{"moe_layers": [0, 2, 4, 6], "balance_loss": 0.014, "init_std_router": 0.0135, "lr_router": 0.000682, "norm": "rmsnorm", "seq_len": 2048, "steps": 10239}
Below are experts of layer 4 (counted from 0) of a mixture-of-experts language model. Rows are named router (the router's row for the expert), up (a neuron's input weights, with its number) and show model dimensions 0-95. Each number is 500 + 50 x the weight over its row's rms, rounded and kept within 0 to 999. Numbers have three digits each.
After each expert's rows: a language model's description of what the expert responds to. This comes from a sample of Wikipedia text that the model never trained on.

# expert 1
router:541546455493462526527485501511437603497449596534535525541577480548437566495511529507462516480514556392468451505503540497512520502515419467521495455584493703486579514561414477495482503532562518454468594485554487472536483544513502394524495467369497578496527410454390645497491503561462546535
up0:563452402526524551562492537527513565534540579472511466514460611478522536504490488525502547540510537534426531521409564543598528550482582476493460510516472590447501466475469472536478481522479501519571450480449474481555447468488529399486454510459526540528499352577547536497432568521442549530
up1:477603357408465500582567484459481494483454426612400418476520493528516482428649473528478521408499457433469556450543506472488540485435512485506418502486530500551493597500503488545506549452480611509521544464602521486494466440456553544569396497562502559481536488514563434506502572478498468504
up2:493553482506551536581499474505568530511580455486539462525495539385435488394511575472434547567509411392442544506500518508532443514504549505503457499508481603493573579436525532505461565509413535550552435471560498447453450496483534539512426542501505410497495459541397503481421519501513529527
up3:501594453387485514482478535533504455544495446512541416498498508462541586448502511435551524474518561495461534457518547481545602504554499427454556431585506467455530464447523475557480531378550480464530501463507509480482480552538574538562486466520483534532513527479422493477560547583564548477
up4:522562450383520514546587552509501458520503570459559546556531525520545514460458446499517415447526487485535584470504495528461521475447456548469522402501468571474504518531393460434484479506423450526494392393569440488497571536478506519536454450565505455448483549402477513522421566522440574477
up5:441525379491456511510567482506528475515437460497451425419524535534482491511533478489536521536486586450467517525541504510560548546434474540555484512522524477449487535513508507484501573483522535544497396466566426475489498540513514494524607587514516444523553566487460543437620442556592500490
up6:455513472528429549486549571529529484520547537493522530512478474507456504535533472545495531423548543517632532559467535464479540523560532501543490547472472422465554596530461537462462522520439575565500445492470501438471433477544488417480524378504456591466675555478422530450465562476472532500
What it handles: Inner syllables of romanized Chinese, Japanese and other foreign names and places, such as Sei-ich-iro, Hang-zhou, Sh-ink-ō.

# expert 21
router:571553529506523537550509577542463538427459502499508429572472501536487558493478450552498505542542488475431421521441651508604548614521490504409562543568532517477547551487442503484470494531473482461549487496517510420467520543588477434505552466441476524451519538565454504461484524478448572443
up0:532493449590469493470525396430474476446484525400482571470488548376397470490471462632524606526535521480567508508521605579469388597606460529448497450521475525591491391486556486509494522431418377551527547473513503488533482445499444510619491491511459445609455504456438487491558554458434597505
up1:395545492526550452491538630487507430490520518498546424458411482471501481421457534571387550460522530437429569487473496498468544526493544486548489494538493487618514571521425506518490512425481465429506505422472515439612554455584594453468535576552547498524493524465475440503520457494550470486
up2:492594454490440497523470464438494519501545486448515528367571568525569493584495506425484503519446439546547345489540483542452420537510473447464468445527500466473464575538527482489512546488446423534523533508456402478469478433525392550572382503420505554402539519526561460540508425358497415520
up3:468513475445384485461630450445474485482422482492511565592597596454573519528529480536480458500427461515473660542540641557451541528542592593498556504483485488432461508399533514503505502536407525531514571530665504505506457487530499412535508521563465525498485469489572463398457525517534484519
up4:438513509547432478469467489427492527503460466558500479451431553446539533553461523502462465494484572457471451455530644456485460417482528559532487546508390534553421488493471522472478456419418452506525509528444532430596492430545568511478489638483469445518522483595434476483438443492493588500
up5:545499486520531514431461461535488570481586472448498519425493458606414471450560483535568471492419580467401466501541417552474524528530445444557526463500447529455434398454612494545487504524532406523422498461438475520483512541488475486523497566413461388468565553519589472546551498525493498546
up6:445506444503524456571475491534415525642482537503606547508535507519533485478557548459441493511479479471520494494462643469459481547515441438480520524486495536455524520451486614538505439468538569542572514461506498361531517517584538421495544435510540510572514417531424459468539475487535457547
What it handles: Periods closing a sentence, often fused with a word ending or quote, e.g. Army., period., ".; also , but and , which.

# expert 45
router:536517427554520569484519512471460606495416563455582473506475470508484433484516460497520516510530574503433405546444625473469495545586542511500507455629503625452517485426557525530476519489503523513435523448551463405549467495585475427532593480440459443479427425482468535493446535519441479457
up0:544455480498472555453568475530513502505440590519517566462438591542511506555386550521603496514497465463434506434445496580490450491457447503517623437457491534429574571526573471436395463505457514462493561555523596512511543519477526534406503514538533574407542466438410494524640447499479518481
up1:469466462615410603507598629599468502512535516504569439530523497449453454500490407540456486386513390507489518527445500405475611404510483473468560491483472530540556501494457474553484516465497530505509516504432512533426528468502489484549490597484415452544504506418472537458485511493600621496
up2:553482498572557600578433394534484490505475417545484458476527405554526527558539507490519525562488431500511563503469428511378393533431471501482445449587497533519602529548465504475506514547521513635641483577579473510533567538487541548457496452402481574445487523485409505372571517444522566472
up3:471471446531536522577561437494462520449551470433520500527503409536490494546509514481570532533520421523593458518529605510454452542477559575472570432422487501608417441498541608500514482614587580578507516545593485445519518484497466505525464504587531492499543495558487452423454484532480520549
up4:452471538493510411510454433589601427588456448558486432545420413549556523468509416518557497484473531536615517389480498510524518501441519403490517560485525484444505471449457539454429427565392463566531544581464524551497469552427533397529512536562458495558513628528470533495419426471554492479
up5:445470436438464544518501476464461509508510483503500475547406438473449513456499495546590440446471544461558571372454509510521486622469491559426444548473431616538595572473460472559502502592541517510569496562570444539441561498542509471593469467507466594467536513556491568569509507524553534422
up6:498466481529473519394524422516498414522512502543525444475522409530504512534486453519486508383539414468456489510502490523489548536463508534414466438538560482531478528514491474570519443495473474529510544505428497496431490514553579409604486615428568538496442507470478578508445581504539539535
What it handles: Numbers in sports and election tables like points or +1.4, plus syllables of Indian and Arabic names, e.g. Raj, Bh, Abd.

# expert 47
router:444498426551556488552532527500423613491518496443543462513480493474573453454528487514454474446514506516602438563501484473495542608468543475454479500646440650455562479409539507577481499529494499432496517509518502457492481506524541412514456463467440455457458471502497528489426499490511548551
up1:504403446428594418531444552541492477510468487516513555556502504486512466488500490522510575458477492543461500497456503501479605496375455496534500387501469500397535640487439588551446456559515515549608491550542409466415471533476451457533526486519404571455412473588461428479519478538443476505
up2:554500487575484480545594549502543572565502499382560567458533515463487457491528474373524539488566512524486485419468479470518484495493436600529492537467521558498474510460499559495570411571503481594462502533488450480575460608472604402508528488530565441464447580578461518546470417539571480495
up3:655412548472477564470491424488493452433425485515462439414489505461548498429498515556567436402494505484460465506504518561437437536522480485535561489517532478572442633461479486583519481552505472506450495508521523449488457476458488466444541555421543507576445569503543529547506530513427478493
up4:419512510542558519504559403492504516520522517466455482473474465505507521540509446415469426552555463481491575506479474429432482388526491456468411474566451437500468600509534502596464497518502495562574525533546522490520522551505476539404494457495400458476472532404468497478544483536455568475
up5:644509555502399582532382526537480432481455571497509511546518477482407380517406548543517420403628462428488558472444526494499487426487449533561505544513432483533402463483444541629438536473464549438522443452518517487445468484494460464532463526503545546443379524553539475524490476501481540506
up6:520501442458581416491607480441486489522458513520464483537514559518547513444444480541502474562534528469461535399441539484517597406536473529549559457481510565443551538560494616530468457558534524526492480396553509477446560460555518469485542548468595536500482572482494528383478471488514480473
up7:468520468476522483553501541565486533458486521448554587448605511511459511533356376571531482497462512467493525534397460515507430446590481407530536482458573501451645535460512564516521507594638538519559500534540542445508523508519453436496443450487471498472581542594507493504510448548474434531
What it handles: Pieces inside capitalized place, team and surname words, often after an initial capital, like Ch-arg-ers, C-elt-ics, T-av-istock, O'C-ur-ry.

# expert 39
router:544585531469520534567499499433482598465500604446533478596458466444460493462474428535470538586554461447434516527476529484536472569592544497394434520637520644505535564478506523474519470449439496428516525471571523459512516502609582383561540546437452564486491541477492570462490498608474595501
up0:463491505579521459520568507539497481513512553590479396485488396481443460434491507474494529510441496462483560468550530576509474414444577479486500553485520549545462582499502528535522514499569490511563535621438522455461608465387557476554440497518493546478492489539510393492495458467517517451
up1:526408491604535562536594506483500546533511486500578451536488550476518465514544468475533498565451520585413537526482484454562533499503470382468559507550539485489448448516467461450487437583526489458513536537505567491555473457509486477581485467496447448469513468525477492473534546526532569565
up2:548470346566526543534462442543455499506504476531592456490496495542515491562485510512484451499540466510460416513528487572447531502556523545489613499401563532513492428470476407547475432615467549535450586416430415501428572559525491463517553530443503537528502448578525539549575570533477466520
up3:574562409457495422508530457443547533391557545449513420529541519596503503537537495464477429490506541465541593547551558562561489485441581637573432520545494468438497546536416516477544512495483551526395525514562561503470496577485421543456442464473486472521469485510538447464481514480507512559
up4:431453541496414605330398471497457513609490556541425524508428400467534400469555456503542482476512455463499498461488537497589505506451519502566439468485474624464500534548470613554470546496622515486502528547469487484452504555516547551585528472452451542476526453444500520482478399613547634555
up5:505505467527493480464479462541394504584516529502491413557506591548612528530545534501516462480575521546482478500396515491438522510536470487395651460589457510475491548484533586448495512500687522456533513439542485487520509495516508446513400470564510611494581484533472456488468438545472559526
up6:642484541493438470480618503460515508454439455492495456529483520473474568472514493503441491564450587499423525594518563516562507519483567536415542518462538500431563519485466488475446605444468563539447510498508530526441468555490486531499525591482479514483531468439507503537435462468539525431
What it handles: Given names and initials in people's names, e.g. John, William, J., R., B. in Lyndon B. Johnson, often in credits and lists.

# expert 56
router:532499485511506408537534464572416442431490551438477434559434451482487558490572502434503562543537587466437472476430522515453495555447536488468466567671506553407525486462412565526336521512496532454441467537494539446467544533497480455532485490484494459472500573519471519475449485517490551502
up1:492497529467533498502643576434530477532491529511503466445454566527446446453523434571504488576507391505486489588472480550473565520390394451420487585505485513492532519535509416580472500528403513487452553435458423442522441449583528544506531525484481586489420430447527500541493461449499499466
up2:440573486581456587487405481514535563492467528459670490561469445575527443594424523485532514511481460479542596532434522523469529470517472426552461462433498521430528477378440547445546501456473446492544474463492450519523484514492503514447491472535457475510531488540499507545477522498393483518
up3:497476572530523577494500565478555503489440514557486426474504552572537496480512531598456562515493432501554497490540463531581517454491437516516649487508439522506513466520509488465494517436543511530475500507488447615447584489445487565473465418541506526455502464493447580433446451445529516521
up4:481540439556536567583495545485389490513516394529425483528489478474474390456451503530564459461528496457468480533506489531451550507401522503481447384449524519431496487469493526484521591396465537512519438539545505545437399396432521412488467475526443451547523507414541491523457510476433474504
up5:457428655410473495469468545422522445479425554568488487510552483523543437492525533574526523566490500537452491547494521480540523566539597561522508552491572518483611511521494539449447549626435512441476545469503473544470442534580582552482525516505502450417613428486430525531524474504487549565
up6:504474470430495517510528515404574504535533525500499472460524500547645565536538465465441480426590517474484506516446496435448450499505458544469456544565499490537508519492468494440478542503434462452526575548564465524515551495548434562525506533457435489495471441378513521498474432471517550487
up7:446487554437456515514459462538535481330426423529491515479516489438488532529539429459458502557578535527496468422510519446477512518556453530490555469486504542518557482591528476546451464515474506542464515498503494497402581549472538529486461441491460514494564481410409492427402501504383566486
What it handles: Common verbs of motion, doing or speaking, often after to or would, and in song or book titles, such as come, stay, rest, look.

# expert 49
router:568494495479539527548591510393475402428533553431458440502494361523480503480560492479504451460525536473564511523486558651438490535601460479504539480582523666500508558459446530461577525499470518441446606489552512502464497453524612441508479498458495479538491446571491504505504448524531600482
up0:547582547485423556515474491487518521536495556455527428527512545470544550476610480430395445558540407485476469432489545545560513553386527515423486459442583467376541504571498523496480576483478536600523532493431461474447572512513557557521435453491443415528517463540522547404546458566466469429
up1:417501416418454444448416465566494530432515483571583507460424541420548447506506553463525416465447527514516486472455525513544461527504523369508540511452502542491496467553520549515543518556483592461428443482491481516533495573461491523496612449449538563589533474503537529442451450469567498554
up2:398461525553485555500481489490441516558443504395542521543370498495517421481508440585526491544485491476580531473406525426545613553444494505521544507589564574483524514488488506514422449463471455517413484385488519563448514532464447398473496427476507468521533512456457518513494457572565535370
up3:390520585463518564557564465494541537502432552557574402535497559586576515472459554503490488431460431493494488520539482440482496550524569491502489569501501535489544455520481562536435394431540492530506540609513523464467541526556514500470406503449428552470469421493597451425516382509460483410
up4:485483524504473499488451493569568451404506464514493453393459548611475491558508475576436524432482501446439521456538539535502554521521498459434469367421458498471500533452447536510465525513442535574519492534439529489436617587481399488482498479586580525404521450509420540504604482512415560517
up5:508489572441499525476561530534473476512504409595580403584510441486372534426596501453426551456463469542454531434514527454602482486351552577566469478541587500566544575498502480470509513451493537496415463494560479550530392575500540503526501527465605524479582521459509464467452471510521543510
up6:432441513513515605446498553519449506509427520503464469519542442390511433470511495436477562546481503493508490515525517470614498617504450540488461530611595487555588556437519490366478433561462518535441494453568575534484522511532529452452457424470471508412480559458477489553406571517515480499
What it handles: Fragments inside LaTeX math, SMILES strings and odd spellings, such as \nabla, \frac{y, [C@H], and Blue Öyster.

# expert 8
router:528599460500503457537549459585410471433480527493512441567461489453509564520533473480512505547569546432458546402404591494477507520484528534441512541659497496430488501489447547498423487553537505451501480476497509394474569531493501445533483462475507528493479518511482473474424494562495589504
up0:535533481519568612487536456459443500522502529534474511442479581510488420481346556523534512522500541577541558519463524460495516494481417571531436515571531496506563551482541515605580452522459508503464454540486464608486484510548510528459481417475431455490472498437535536522492588597600445517
up1:511381469591441565521480497476494520561485497514420528515532451512514480445454494512479547542461483483562564499511562488551520512501543510568520512436457522473487504493447442423503374475471498603504558524510465457436496474434590467583434570524498568523460443618491499535483485521418461500
up2:443465414572604585478430541521464494481447613517549519494499431532475486563432506494440456524470554467422536517578477561579507513550419535589502447531536520403495501481617486587577439461458594389489640497524435526454451435536616463534429458479491472543461536483436464426541454525575559498
up3:484577409508405624520440523416518547477483562460609468558462423591404466533530489461482552541484536427415528460416514588485466536597573385491486565467476506581442561353523587487530548492498484534435503520526563464447477486472547483477516626438457569445499461491466444522480579507423553430
up4:527381491473508561492515571459448529525516447511490453470409502491444526490449475534522438436553491507504587454461453449460566528518511403457494466437486549457462522440474554564502509470479488514503495559561543497495453428540494459611513472477483561552632478557474567437455520498483560516
up5:580527520467536475499628559406490491479487531471430462613505517517479530477514376578490543417507476575467428574451476519495483481508501525556525563510521503516597625471564415540525452481525513459563556508488423415485576536566468536487564477539448572494426523572529478534498477490405502491
up6:482532480516535543532522517469520486428500478549508567519552547542471474475481511466517487487375470501461460549537568459598590570524517449492507478466464531523547564469483524482555477539537408560552569539446459548552531512436476508525490547440524476495440535533471566546531450471533524504
What it handles: Main verbs and -ed/-ing endings after a subject or to, in biographies and histories, such as began, published, reunited, co-edited.

# expert 11
router:478510509539566469485551436449422582509482515437516419540477416513508511521567514460448426456470547518489496499500517552487461587513499538489494399515524605475527500492423557546482521511468579413510475534535432485395466525499561474561474433430438375482498503443397633497473493555491513468
up0:501415450577443477535511497511426515486382456476458482535492440473457463456466506440520488468513434349389496466454553485524567537536519492449530456418457564551489407529557570520487530454444557480597498589502488499407538507590477505512405409489434489498474464551526526381492546554549520420
up1:480486508438556599468561529450418465525431509485472486495520566524525495487558529573535456529561508471463614498494518531410547496516535614495598523509459510501470483603559603496412389514495578484444543567551513475536484591530494513477515525578492469467386454504435533559425490540549550567
up2:467529432528476546530574599451501563494492517545507480543549614501509535435440424449486548516483446457501485452492492537459490549515442418524591518552482525467547517459504435545482436615432523536528484454461543530414422552443420495490471464506514459544586459482542495378455550498429575502
up3:536464402519507457521552511443496518414505527617509456544459419435463546469548418538526559394549500485514586506524526452530458519514459473448490461530483514445506507520446576472541556464495526502466532487519459514611433518523528490594519486440519470466521584489363477369530532506480486534
up4:510490550413497570475565494455429536461516442518595543544476511478498472479452516501607511552441446539418517555446509461544485514469454504542515474483389546394546510522496509511355510628557506452511485536542588450568484478564430493554356581612443521499533505467492524487480567545534427486
up5:505527457559543561529543488462427535545539467457508500603502570543522464509418555494460530480544482553544550525564611483585539457528471455456431525500531491483456635399506493448487496505508557551541477520456459462515524559565488471428548564508564540412493437517474542469452505490496512544
up6:472506532482499475458493512447538403467572471636482507511542461554418476623471537537482550535630478494543464523538479549440522461435536384487452625495466520401435463547483486507516472474473461527465456628459435502444404495508577446453533500509564546472473518499569509436444464485379445580
What it handles: Short inner syllables of split words and names, such as f-art-hest, b-ug-gy, Beng-als, P-ist-ons; also stems like top, med, wild.

# expert 58
router:524571409531501548509576507458411640502524591489580476515487497527529481474503518497438523448484512504483498517468475549511481557485534475423564430580509738407555517494520485554489447500546528530514446491491488429500444534466506439491494499422448525495454506470454499549505456510457557508
up0:372575495418557507538438444517487527553444497557502493534435455490547452469478611443424509499574480480531538467483527541451481585428449473533429536487485503504458499536421465489504515576431397395421400578589411458538459419534536475470522492479498520402424554437460466449453497454424533464
up1:487503395496410400407430513478573501447457525488522481489468401453526530524460448488499497573447450428402547418510527509460577537485480499508506449419525534519497512501429636466483470431428559521463466576533468441471463583458445435508556462497490512512594472436483480551466504539492528467
up2:535477558515500539439448529460521469488476526548389465510494506402408522532500501520515471535542458459436521542518538442485498499425434527433520484601502582519417488449451483446514415507519441509443531479505466552485406532473502460595497436447513463522473454474624535508495385486506502428
up3:525543484431499498516488522528526483468511480449455494550482554447472566566469516440557486522505525485422461526492549455552487487581493587557488539502480432486503509464495471462449486443547471450512535594535492483508409459473571442555366562446488593564445470470502497522511473452554503435
up4:439493438506542540534444525514545507446574484574446478412506452542530515496451457483496468566581563445486602530547550575469543508529525568502480507496561545449474533538439587464467476478373423562410434486486432506516470460480531527442463434523511540530461468536471560483558496498406563530
up5:512495557576565523515441459567535539462581535414553452486520460538461417481461463558490532424542512501467529550560498551541423510459556466344495513556442530534504554437395536504505424558515532521470476452542425545504505425487490423545452431464468513500524478522493474514527474600386545465
up6:460528476423425578461494490463431454522497434458455514496501477440444461442543500566497512433456549525530454562510511478506538499633640522413506490516587538452510515464482544429442532478524490528553509468582453438525575505479431421493519543508526485545475541491513410492357435562484501525
What it handles: First pieces of proper place names such as Mac, St., Mount, Port and San, plus en dashes in tennis score tables.

# expert 51
router:475469483483567538528460589479426580494486467515488452554378493574527463436491400445458519571518527422496492497399636560516453564522553493403436494579559562445573540423427650497465501499502561483468512500579509361476521540532535464590494469376513531436519513421500514443427482517468556466
up5:558527533475582606579537514520451503524524417431502473475560523508567500510475537483520510495524507518592484475375538524513515468514556434417532432505516508516432462493471513515517477484544578531547567523469472379496501478636521487491589526521603479530522502455502527633447509477456426439
up6:430512543520433524499531488429451538433539531494530509464435499482498461397527502530576449526484493581555452385486581448476603456555335514412431487472575542554590545544454462484460445526506599526562500604543464421523492522473550435459535526486541495482427470493505542523384422509544522482
up7:477513518419469480551551520502452426561463490461484481516583470416518563425543480583520575462495422539535520461533536540384504528505501481385490505546536475554515558454443503463470478497477472493495473539375465503516455577552438485540519524539434635525506472471482456497655429458626469434
up8:499517459511513518432489557497483538548445501522475482567499536442502453490516497472600513484497517451498550549474505499508507503555541395572463466555421554545499443571497550461466482558487454503519520471574491483532414548506457449545472502431499465477561556554509497551560581518507502489
up9:475463492484489498536501511519531517549560620512530511522486481404480459508499557527450545488483521494544500527433581523459446524495478462360508487510483511467463548422501499485547478486527526348475532563545523519443589493453474475496446468548479424482512484500448554521478539562561452534
up10:481420454495434513559511525532512499506441506536542582544445404541472474488524528401475453465505497444569465459476557534502519477495456581472484485532461556414460504470431518548447449489512567463534465612489549476523553594439574466417488480362519545528576470501552478537472567516452526549
up11:492462574538529461515569469528502580451496450498505495407572545560573496447446586536463517523514531506374570496559485504469531535446506525420491571514529525540488539368473448596524520475445521549488556606416452466562502409485368536448562542462549523548374431505380597512490546454530599424
What it handles: The first digit 1 or 2 of years and numbers, e.g. 1940, 1840s, born 1945, 2023, plus line breaks starting table rows.

# expert 44
router:540505450485493497492483501505425636402473575569450446568556513568495487498515458544422545543517534388499496495433536610521527493483529525433533528577531702487580522481446511431478470548458490566480511472554507468475459512597473484510458504422484454433501477522492538502468528540448502540
up5:560569431489548514521557413462494538516509520433466483490476592563503502570451460459469578390565592468587429471509489533442648525549462510524553505479457533523509547490473542557407536488491492468407510495538443486369650496552462431462551560469570486490446541526459486490392404511589535522
up6:535524506515495473564558470537502363519534476423550497471481441492459537485577571456465442524543537444488532456468544496612445455434492459526422544485543495509521631508499473497524475455390516479603544400478524494570535565536504469546470463489479447537514495468511410433432500523447537475
up7:491537349489510535524445532551396559509504545541587513498498569508488459498583492516535475533445482521520493427499541610561514574512391504514545485469502511509456537535531458578487483479583499518529471432528545499425501498503511459578465539405470558461533435460527601570558483546474522548
up8:457479510510536540388426495567508525522462501520450519467489526507449377472513551546436443475469512502418570485511541447483551497558485538467435486503396501492506457517461548559495408561505487492542483458567515448520586496497553508469551496520410463477452460517467602573461458529507574446
up9:447619451489469486574494497514516542572472548290524497439474487508475544570490515500477471458508551519419417492481501568525563521520488401635556497487465494561523526490639571494533479464541487465478445553475547468532460605519539476576413466480520563569477386504386494501518554583462553491
up10:504598564533505512543420525441462503509481503539497528547467554524506567554523562465507429580489565494485470562559507470512519551524570569526555504513540551466485437495501606527442472481586577568559444449539456384560459426466514482531477462454559574485439494455478566598497538518377575523
up11:462533459532586522476473478490525458567517510372517510505508547411576629575481420452398509503522532590427527519546535425483499495502517521579487422518471473525478558478496483452486424471514560394562536465435475476539610586567486493543509503472522533490445491475482416469437536578466466512
What it handles: Paragraph breaks and first letters of capitalized table cells, especially three-letter country codes and positions in sports lists, like GER, CZE, MF.

# expert 33
router:477612430497471487533419563518419623517530578544553494520502491568533495470476448496490491521476461412439453522447535577558578511547526445442490526524506677477500532466478495467476497534540526519478491505491471467485519489580575421563476521345510566516493477517412495535478517544453506487
up0:582512444523521546550552488636445430527426427431457514435550488505579575544448514415503632567530535505504471444519556552500462490519493477500500494484405574583479537414482538490476397526473379503515519458516534474507438516490462561409474511481453499499564445564562479465451528495478540513
up1:525477478451491511502409475466451384501500445495396426476479476508356509573499416491491475466509494464468508504545498460633522503518504646439540494497497533557469495378537481518518526534513444552385556554509536443474489536586524399477489527475383530591458475476475552509514518531524535452
up2:520558448454504502497465546509547457417475521549404512480553504578441575500440496363494530481585497452505502482506508503503446525433534531555537448503510511480444416575460546435485560503501485480485507540590492491501552479469587431421528542515494517460580442539505492500446482468542482573
up3:552536433474512448540470418467514427487581511456510460508515494405456478602484490385522586464562526394437462388516522538492515447543534506518498495513546471430510463504485566515533525533554470571501455393489577534556540519587447472551462626534536466526437575552479462480452554561571457535
up4:572408517544468543524580448425485456464436427512398406531604597564512583567641525443480521581591515474479494511554513497474570533453507601409484508536467526567377582500453515488379482496459540463446557423530452491492462524531433455442532527458576516444542506494512503499484585463496534489
up5:494469581571495574530474447481478551488612600440532563470502519495410467541524419463535464400454554487548469489442506498570486477596561533526595513496581589403509513522569531531438566478585556574443522414490498516511452534507451478488439432487556540528552425494515551493531402561541488448
up6:449525474550509413554486476486474507524328520469537486560475485619535590534517514438436537547559584429541531422532579502497524492466464543442525478509545506380537518532554500529549481477485550561458460465595448538511489615480443403561508481594518600481511515444533481513496502467425502413
What it handles: Capital J, K, M starting names after pipes or colons in sports rosters and club histories, e.g. Jiskra, Jastrzębie, Jorge; also at the, University of.

# expert 12
router:556544480536467509445475492486486514458480502405532420502477471472475511392519492507494511544545464386471516502445602578602521610429436495511541466535523612476508524470522577478503529486486496532477567489556457389397516603596442432534520455433552520470538493498518552544548415468469553509
up5:453483432498626524455541568509468608538515526528553475496537520542532531584502448502465544460553461456558464467495506477425485611567521362543534499508452493427491526460544578500517509556445526551556445535401497473413478556406504493441470542561498394494559512524521455511439479542538468496
up6:475479462433442507502521515493447564546421510511445575514536526528511476475496555526560483459533540486419583513506433563519521600561545505459531518560530478432492550502447511518582510598518435507484507439555394382496497426522468535493508504483551611448428565572475421524510559469502441440
up7:478474588532406494540456531525432438524489630449512441487546479582552497498530503509506556430557480482470574455438549547422475664454590406539533473463505606439592606515459582529584426454501421417485589560598476473535448574556487496477480466548475467501525454516472496434510539501435555471
up8:543499397512487458482499469476495543475498492546484561509445582500487517529518525527548405567442569504529452508490568462480393552501504438529445508603505653496489481479460457473464394525596447444574445503528519540662566563492451465590548492456513520599591459421499535525530540509447593565
up9:540487581453538509562586567640456443439537471467456487473437440500463525511557504563511562529463575476510555484440556496509451492486548510520508519568510515505542395424498504453432564501393505558429589444508448443538563482501502465489441505487499500495438509460503501399460551532487553387
up10:506503460485534519497459500541556507602566465516627575534446485445548465510444466437505512497527447512558477430501560470539558452502437486520566469538511506414500542539486489453476474451513452457455394548451514480438512513464506416510587538449587507524587555546512493501532594509371454374
up11:528428550538436515529553543489498503438454508506498381525443526549483438557454485515478493427576427431476469453490516605512548579521556546517520500553466547450458537517471497416460536511565499432574564543492442534508478443545465468541474380490510477480449513527486591507519506488397502528
What it handles: Hyphens starting infobox list lines, dashes in match scores like 5-1, plus slashes, equals signs and table pipes.

# expert 15
router:438537494429439444447533453536481554475498532502550483564499535582495479456466473447432478441564482516487458507514729518563567612493510492435442509587554570483531471399477532510496465484533518495427527484514459413506504477542513401539576454426478450468451533437533529518461445502516474536
up5:567504463495503420469442551501483514549547465507503574435585515512560479468476472570424517479485507444523438567481581460555513548527439421515435484565449566524513533489530500522392476443449545521504501486460551479563482427541474520431550392419547560391546479503473550375452512452524572511
up6:473524509580451507501515491462471475503425570312514505525436566511414520405485493439572473479512433555499496465565538503449521546514551508505390545570327521486430501537569464547519505505470524453529531495494517445487514456496520420612378554444423486525516515432473518412464558544563485451
up7:561514511428484469461521506506494570469485586477531484487475569516518466553473431503559489501450491476535397451488603523480529556484555475446440447500505569495512518546550435502502485595502538527475535537548524558472605599546523418565638334429509480581509495595493483582401502495513571518
up8:533535411471507494508505485494460538530493510539474432571512445435463543367608417581453564524557532400500597489443416470493544460500566501548478457556503607481462495508504491548516558381469466466433497555527489536488468566596435546508511550450391553453402542540503482523424463595463529435
up9:514477463505576527514578435439469582506446507592392449482472500525494443565397532497425479632491433482490621449462481471552428578603496578456505452483476536369533519435410607495443512463562438587563543471483507470519470447515578486601440497463532520558505531479422531536550559548446440538
up10:544465493541576498578518409508501539397507463487448513453545530511605499525533426490530548470505521552448512548474430461511502557538443508529551491467521491475537492546546476446449483535533442554487504520464482442593455455448452483498596558558481548486549435432429502476569578515443520479
up11:444530527570504528497479511552491482479514569502519463470520508498593425448581477531423527494466503531571516515481482418533557475564634509542426447644462527612548498579494529513467507364450551384505488519538520479474492450568490547468521451458622502514493537434506461375463482489497560451
What it handles: Infobox labels like Coordinates:, Born:, Length:, plus degree/minute marks, decimal points and separators in stats tables.

# expert 2
router:499524522538512421511522489599391431418507513427480451561451479468482528451548461437502520522501593476453498453444608494479510547488509489486505585721471549469521445478436568493321473502551508429456499478489512421527572563505529426538456477536480466480502561527451525466468481505493548492
up1:436462560460565433435568501442494488521483522526545442426430503475464523445447534532453527563466476531490483521479517487459466485570371593464552479476450539508555527530439415445499492474465510557548485503562537460573521476474537581463401529518597572489481406520545513544595390483495503502
up2:481596523559571510490460653441551523528564529490524511475501512468490543529419543503443548559562459422425434511507526464511481461504521512536468416516501504521518543429531507517509489407507487453565457573478465521459503651552427526456439503568468462453536513502426441573502419553585519509
up3:455569480508560510634461386609518493458473490572513479500580483582428541586510479423517581522446564514544485492446505478500499501516480587457448459520457506523446516567480537468501465570475585520431427457462458493460528501528409501443516522509540626540482458479498483522481511532526515431
up4:524451516445547546432511403488479611545506489505437477553520539632570538511527403557488515506510466517656521431551560439520489484556548468567533388460512472496442487512465555511483577434471458505497502450469474571540492488562417497441517583498501467468464433389467458481400512483559502523
up5:515582513537503437442563515497476527352505493452424518533555533472622535567514476500464515483460487514519481438588442551581521452517484546567501471526584473412555562446481510510508526564425442473420567513465486495499566539496545572537504580509462504478545422418428535537568444518565484505
up6:460493547502516519503460529465521457496571585486505484518532490482464565587565465518447589536489542519460486428545535512470449558479552492538493525449431495559465473376515500444535469477540629528523551577501495497466537513492471479447572357514447592579531495505606542486578520602550537474
up7:458631542447378549578368514510508552471573520484450425446466446461495497493537446512565500587467480510521389555490537488540499481577515578471452423607573534439524529504497573511492596504532460486474447458502486522444485531497560458509503544493440554531515539523477532489497483528424591483
What it handles: Verb stems after to, was or and, such as employ, put, offer, plus pieces inside longer words like ent-r-enched, dis-g-usted.